config = dict(
    n_layer=14,
    n_experts=32,
    activation='squared_relu',
    routed_scale=1.41,
    steps=4311,
    dataset='wikipedia_en',
)
Below are experts of layer 5 (counted from 0) of a mixture-of-experts language model. Rows are named router (the router's row for the expert), up (a neuron's input weights, with its number) and show model dimensions 0-159. Each number is 500 + 50 x the weight over its row's rms, rounded and kept within 0 to 999. Numbers have three digits each.
Before each expert's rows: a language model's description of what the expert responds to. This comes from a sample of Wikipedia text that the model never trained on.

# expert 7
Description: Field names in infoboxes and list entries, usually before a colon or pipe, such as Country, State, Location, Born.
router:416504459537490523491456430507363560554512459463625403507504471541458550487426474421502431518536493545546559559494534472510370505521388457469495518525476545446505585484513551568496542450532543513488509464503525424522453479479491516424507492482481438577485395522489471516522495613539531446494529479477489533562473494547468537525545593522540492492448514383584492511521555480554473482439548484617425505550582442546462534554509534422516490448635492406579555427519537434543479541492557
up1:482530509495564493466512629631463570522437551505442542577546549517505512512523519486478520507480498398497554488476513494588524448479520560433545478485418556507490462459445469497461449478575550534427453548481607480523448539477451470478565444453544411501521501461513354446487525469547475573507443541478527529439511461511518450445489431468479560524480497545401442469602516431493444532566564611465501577482526460518463576497541483611472554518529609611530566523475588459491560511576539
up2:456479613515437554591494493594509401498490584503423536602510526510582544458585514521572510569557514476582477449534432460574476510532515574474467517518586477500529511477435416508566573525450529486469442460442559466498581462530511494541567458522597482475510546449512489526524518509480421513449470636579469549582472455542501551548509448519500472529460442544528510374455456545556467517484448606564490500486511528426652584518522520502499533543596529566446537514487507486515471527553501
up3:474382566615513498400486580571532505460500409418528485512538540455489473531517550471549464449541509527579488520499437470529493517438538515496524459424518504517582425442542458499552534494491505487426479527430557426452445585479517460412508536451529477525444521436469580469528586479510480499571505620566501455522467462467631571474439511486535529493568446500483504536482422459467494484463471614493655508400493561541456554471547473481487554497494511576575555498511503487573539562400560
up4:496531493564644555570421484564464481574462521512542520583588556449560482534473473411557511586585548481505469501470448466562429534556486597449414449441522495526540453450489427507474529456491474449522492560548477523459467508491559485514495466516497497462464478438574606436510528508446530491440580454448390384429481548508540438524428460419563444566475454448506525520476460544490490530510431456555563590503432450470556488541534444486467483436493447484413606463454517569552455474472441
up5:577471528489437554588509481549507612564403463526515537599426464453388529507542522470419471538510397482572401494517433537633462475465496529495527557601483539525482494578520497489536495458530533520412550476399520398501508466386455481544547604460473505393508534489460468427533468471549468539500429498496444511528495478424508505478484486456566529485406470510522397549482487482455490500493539503480589543579510542515387523477532443459532481479554457473390427477527538545505484475539462
up6:535456541474458530605474525563571505465399543613461578428570430474546492551601613455530461489435448494497535514472537516493538501512565573549509516475516524491498520486520548459598544521460512499465491465490508469526430502541471474499552546531547474552470629418625496459585549429516505458407441498461439416460552515516530480484491470478516560470498546554474462463525551455479527513534457462505505456467613495528450574594533421597574516445410464533550585504551517425591507470492410
up7:493484419538449639503555481572508600435494438629506525500485580508440545548523398561492531530477435553502495473535408508436387446545522405488541520547545564442451487528562506441535408516572424459484511514525469536520450469567477598417565516585550473467479533549527588570499471520423514530551494541491480478524472478483497554596552488558554454490523445460514556519464522403523589470522523466448468462482484565473597472555488448470472575535486525486427466454538466457495558443581453
up8:498470497503596514394447659639453574523533539544514539553495554476540459488515595453463499543583504471457543475551432559501478498447456558554540456450471545532490485569455541490545533461499512549543544510391494436507513610535477509465439540408539521518461592508489473558492570504500528461483591585526522490521484506430551424456465452571459537551507522480545471600464422524531500550448476600490492376563584455586450510487511501634510523456471501504548508553514487551555546507487497
up9:431441437469469518531502484639490521551415487450493533502503603541467546587534495475484520439447386510498507517478470494452518495507518430463565484441519482566530505516501484459429558473513479584502454554536440446438369513436458491544452437500475544472442458454504487363512551532500467571537502624481470511374487482458519559583494498525610480595476402546431430462535431459582432505533493533520512547422389497483530448535487497466427505506463533510455586520472449561564475529503551
up10:520529594520424564516495408558662478475572481450572512532506500429459617476533474481484493508475435396538438550557449541475516531535430596451582425525597489494481439475569534459497456470545411514482526529569511489473484417409489431587560487491454434546481572579545462494476466456425475591486529497490419468499583549469495525545563469554569461494503518473441471513486483438498423544540508536534464451454545500488484629533452500405461468510513386497535468508487478527511474519433551
up11:528414535562512498539576497450517690466422551525542486461417516500590536440510509494536563651500516487488433521530555451475451489467505432439480548510510552485580441446551586531513505443483527514454515549586467524528419472499500434445523521463510505549402523517491564457509608598532504530409481509554502435510422480464513544504604468486494427490480411523568584401473385596537480483437435486494491515462468474511522502533468580499414584555500458487519501460538472487473504532518491
up12:537556416460488545550619495574540623572446529509493418538412539521431540522537464526489423540570473514499419543459494477532473600487461498410535560516552517606478495427537466446461529477516417525480428496370557572504560443575527483428567505474555525541472468465520529505475511471558521497508404596414471489517424514445520483509430452520461518448564441499539497492480515531570487459490499501510478502439474474458466457491587520512459542444422476398545589387479479501467481576397547
up13:541500494543548569495514419555549511573586479532434478552529567383542502572544502450524619543478402410485457518526453477509530451456426589526476523620489466489505470445517551492490472590486463457561481524488536525486489496523460496601550514510551592590468442536451505515426506518545560522558380501490581411600511455512495512592438460486503580471431474512483422511513526584571537535450546420470559418492475510509486509501535621455487501464508396481557509495514497471527479402558526
up14:515483487494447480567497533542519560440512604542518493612550604529492529465515499454516540488498507518489535508490416465455596365369548463484443461511541477462603432526414446455485451550473464479413574481580427460446468490468516503511491562498505436585532465494474498478463495520496441553548534600519578503516477465474660507450497487390572532507452520443472434495514502546445503574450495479515489534521526480552593467413464461617498498512560419592491553443508526464547495418462503
up15:424440496479418480510473478457546581541458515498498509546517482489520534493492505520516584449485472437541410549424475549452479513561466527579548411499420567544526539522592435427482369522496385501471448482488413486547413496456478569481500448531569476485598483467455529488430423490526480433509495573406548502482548580495588538608453490541482543446520535501538523628428564531526515465533525533464573534524529409502445547513519464468563557485535516570456557363440491523560451477492550
up16:423451463468524450438504518483491491435554573513563471469599445414429526497542533509379531525517485442532425463570552484495435444506535554607475525442478438432571475579461507464489502610502504555534549484473519396561430488616496508536601515398493488499524477521452516445497564362513514527466497554485403469589531450479571496479527514527522383541544467553552538476457472594494523397460521431424498503484520530502519434474497506432527609442479451554543493489512565491567490480510507
up17:479567508486498518537572516514539561441524546485518657528543538549488489538526481460428529537534487455498463464562451423536467491390436621566490480535537464482478468591496538459460571551439482563556457459498507420410470591481514481467489498500649484487504458522568452463470446531547577512513538452545493525501518560456506488576535450490551447495471503472396472434459490489529523512478482565494568581501505413574597481492457448423406489628520415540455552456425590512532572552480490
up18:416467513633614434507411462617521534534470513381510497616489563424512481442498465390524460469519493485590480476480483422521519503474458509538523473531414577518535528436493549466567507464513498511543470519506613440451585548476487554548553492592537436476430475440449509487552521487546601480518534558562466506456536437464547492517503469505485499642517537600458421555494476506494492489539557493532504503453437485473454490606567474520514551457532479496416531452459527551611480522458457
up19:418420461515456530466552514512463558488483511392469500540584482572522561531541506529497587486430534439468497444504487493599473535525511461513551483536503566474465501501551497493512429486487409619470569500475470483388394464384525480467585342518554566505481451522451477502493469517542473415492554560555464532495438520505539553556506483588402568550469550482488443528452523473503503494484492548473474402549509569557520420441529516463466561542499641412429533411440470518505524564520526
up20:530450487489534474537479478610484432513419497498531624428532612506506520534502350537469490564510535437464499451494497490459451511471513467524507588459553400502474524520488525413474593514475493574444477522526422496469497527495470392553518542584492533489564497498485453471545467546432497520544501431559465462485578440487481478520485496597528458517575454426578487512526460543562428521465540417394527359529484541468448633514571553527460510464525450599513518535558568459571484526569473
up21:472446359546499524537504442511510536498465493488551523501443585568557554431528440487565534536471448489535585478548593410464496568424502505458578655454486414496500510498510404466538527459568480500437555492518533409487368433533575548502485440508562448511423469434468450431489484529535470407534503558475526545517436436405541552481510470530454462531533529524512532467542465492550543454511529444491512365464530545563425497520504575468559502436542521550539574573556462527449501446504458
up22:526456459548441554472472436489524566413464529546552509534563524456629533565524524473426475498536534469503551517397497467549542362467454556428509450466552481484476479469529476484402479481477474604516460473505472479534469408430440496516542539460516533443464504490535519389517431519466559514453471406517514494491473577535514390492526495542500481412470534461496549584398445515515574491549520507500628541458437507422501485482542446423494539533553462546495639393485506544622525527504548
up23:540492503474462466552492644533548442410448522499457551476476492451525579604527506400558388526537482453452541480497471450429432616538547498561473516555598430444570507545483677499596614466481554470502442515438506511492459505547455515527517499587570440507513518585503433461498469438447516399490461417444484493469572513488542515465417462543562532450475495475487525456540531470590465484524519412550455512494459531499460471590471483545506542472513543530561514517444528523521433507532461
up24:498443466493537565391554536581554531438449530499579535400433500491457546549524447479513518509557435413552531545486498447522455558474452528498514522501489406447491483528465572513468517540593549456508573578505451448474463517510476568417631553475522495520495432524498457468417580502476482452420542496489498482417457510431628552575406522490590432535531502464558528511450533576501491457582519441559491546501462540476504542565512524455526573413554501512501512476627486562582515537489617
up25:500398512520465564547570492574481552497509461538563491449458547415431512551612420545398500482490494451434496503465560522524478577428494525524520427598516434442553465483537508529514407542489489546526454478534513454527541541502497494541567407606570444464441476475493575470485502479474402479477511525524555540505565556501540476473548512408504481531503464504407526575421414429481518407535476529522538461535525445498370536500481529462450579563527531554600419424455624552561479489515533
up26:471451492603577511462478491484509578507559553550567584494540508479539468430516576489504581580602512500562469497514523542605418480497478468562525485575560457497529455489491486514391461505444400429507524508527502604500432505441446600473479403482513503432523484562569498474494455499331452547502473498455516537435577514500533421593511507412523479505530554454519497601534531511489436497505496503525555478554421500439439562491441401459493541443488472477458554502573441545608505446489462
up27:558474424467501552515472458470493529434484639532532518593541555438565474603527501584553503520514473523533521541447525451588461452525533570532482513454482505519429403552465467425462470517489445439445514513586513405512426476532543576467562516527527500450395494497488405488487457522522458479411407527539485500523517459567523476449530510453591492576404522513497506460431561547464472595559350529478515415549521449535458564453535506537513553455484551492415572525449462485569434566561498
up28:478422521485438536511549554508539572440497474496493524555546500445481408556495413491580535419541438443494430493504448484519496577427401630530403507482575482477526487477478525477529559488550485484602415477466521457401485555513557601440526455513542447527441441528502525349488538511495504540398427526564488510597542534404472459501551492615527500515578491439553486514437411556461519548572428485455535541432524489450468479537562504515520532455502451462479522516482538533530592555529548
up29:538493464572480574476527484526518479511371464500551378555507578542457578424505474437439608560527543456507454521458430454529475442444366513527509449527468511512416419590523447506525540459468435465500506523466386408409527561535456444531566530463481580406525463403470502533513486463429457520473442508534514447476474500540506513439534477519518596504457503551459524447598444484430445429459505485532495507544491500457543526452482424394511553522465539557476541466484540465544527564611558
up30:567484543492590470463467520533586504537432402527555482506473537525486426483520456525496597580584476420506523503500595522561479497444491476541522572473475428520553445426521497499454530481542534449526455542516447442576482537543510446479469460446547411469422415444420479427504526514490569481486507444495518501511490514494548505568405480503449559521322513498547506475526472543457475480418347544511480436424523487426485538576547402548546534518485552513509522409546538482506564515643531
up31:490496496481522608426443476519517516477457542366502498629465486421456478476496417466475543562630446452473525392509516490518448506607521548463569393520459441492496534469586456475494488508450460538470514486546534534490481397489601537514517429517571527487444483463514498413405493500516524445497486486387569502518485495500551501511501484462561458521505388453503529593503533472567447453494495556557533493503427508487539359465497470413546557539511440396552556509471481502525514444513610
up32:479480464473530586479492565633537518486493497534476631535480507456482563515489448453485454469520592438534445466577538499479457460424535485454476520541537541504512506529509467446598553453502568572509441496553523431469401511468519517469591363461553398501548475491429592542364515519587504444508486491489377512597474481496518378524498409505587465474445449531540515504500531486552509469377477460536525470480431469523459558474555526493512552530434510520513545429461460505504543509557578
up33:489450489455529504525453523542588561438489564560555501606527616508420571445567476458466483485522460597527431449544476489457455412484480528565543462457461559532510484508509497491571508435541443491399457474532470353404549579589462519489482474526486522492521429514476469477459521505385501483545487413508504470588482540461590392564602496520508522397445486471501496520495489490575572589551499476476527532431504512544452573462521445479584547526530518525532611424489424482528521523445468
up34:511525477592564521564489458531509493448394476501438435542481482444522515437535401490427480493543477474609444525444425542499516479474508541469532469485517480436446484447448561439475455481564504472530426457495488415443535506562514546484443428500570388475563463479493478554421391500428496452516505468464508481545455426476489546501477401410539429568596476617555430476545461488456468511506523511491513366556478555520517537516511511518490528544518556482454528501510652506381454478557611
up35:526551393525512598428492486553485508428476550573500512528522514466486476486536427460488519478573423430457567455574519536430431482463461588533564510446480496465622494596440502470510504479528554563525580529522469428488491467432465522499550467439522391476453524433455539577518498503483438540512513437474497535471471532441497409653474457496510524570495428501460520616426535475585540475544497467474637436528519515505517421512462461540505583549558593570482561477445463490591472487503546
up36:578481487456445518470536488522627481473496550470516523626609470393411522527444466474408495573565491438467486490559475445553470523558454528488443563447556525492457476436572536467515447461494477520505529521486474502564415503521491596522553513529550498527527428452533544446465532509356440530472474478432507535576530501479580465514460534402469413512601419424486489483495525527529436452465485556427536476481504465535514592391450479493535524523495403573522551524589467503556466527465387
up37:462442495541448433546475562468484491439475507454496507493580480460536525388513581493482481467485524484441523578584509518478524497453576535569621486435539487485407477551562523463480514464551565521533575528505463392500457528507431626502556446504488453503460477539481460523444528471443452400561473459501584397468461478474527379542542443544558461584453550466549487501420442562543477533537424514470498467369556459454469416457524574409500487443538434563550513439503545510439417494490534
up38:414375482426474429569536506533596519542423528499506488505567556524457616565545435424444553507509481452457522507543598478477456469464470422479545532539508509455459445547481546490539472506609444531539474571460422450458395468566436550561490573573503549487513446477515448496502583490468476503517508432598438504457582493455465515498568482490535501521478500403516533482598470503588410489519480564445592524450447482518381531422474536494423497518471509491428496493486430473526566587500437
up39:581463552542535432521431475662595477512541530465559480485492535535465572489556564377428447496574530479553458500453520524616460420404462571463502484496488445421449482516534488544564513536481544520448462501523531476455415448576581508504486468551582470517505513544542500467495508480593527486509487613521491525482511499511486453455519438458573488556432494434513491429520451506531388442495494511506487518564657455527468549522478491542523555526534524612553528501469554551493636510451455
up40:470519438509591430483560524526514532540480512575489523547477528393531450508525535473547622552480581447510466523429540590604424541393473473569478419522487503495509510508502502473518462472421430483499482510561539492477522510471558475497565448439567452507441562525485519372405454500582511442416525556511515485561459575477521541439469411466528490465428458476532459474430456523471486594469478583464482450518608485530493540486409508571536523441579608468428528445501428569542484507455592
up41:516468472516464561501514477570534529328509454498481500467504512457525532444495594471413569493511467463595396485520453416516614479365437543477443423443475361487491544543447522496532555423530476527583459489444458488502516528482459463521566450499558410468563475440490530474467489500578527572562542537466442508512471426459571446596471446444577528527478462388466513499534488461573450509460507550522555450499461459381445504549490519566524453500466516540500561458462506454506475473412504
up42:522497482494465445454562486571589492441523425509481488567486532564456511507525473426404546559452478463519447477592416428470651591498490540487566434573446584456514461466547490459565521455539498564492533523491487459492530504546488445525511485472464568507495491524520519488387506445514527382576481539480443499459501594512559419512495487470537505522510492483534498541403491530428478492448464473467528471359609402447501522403562531372448504550467409559475577452448508537472459495540551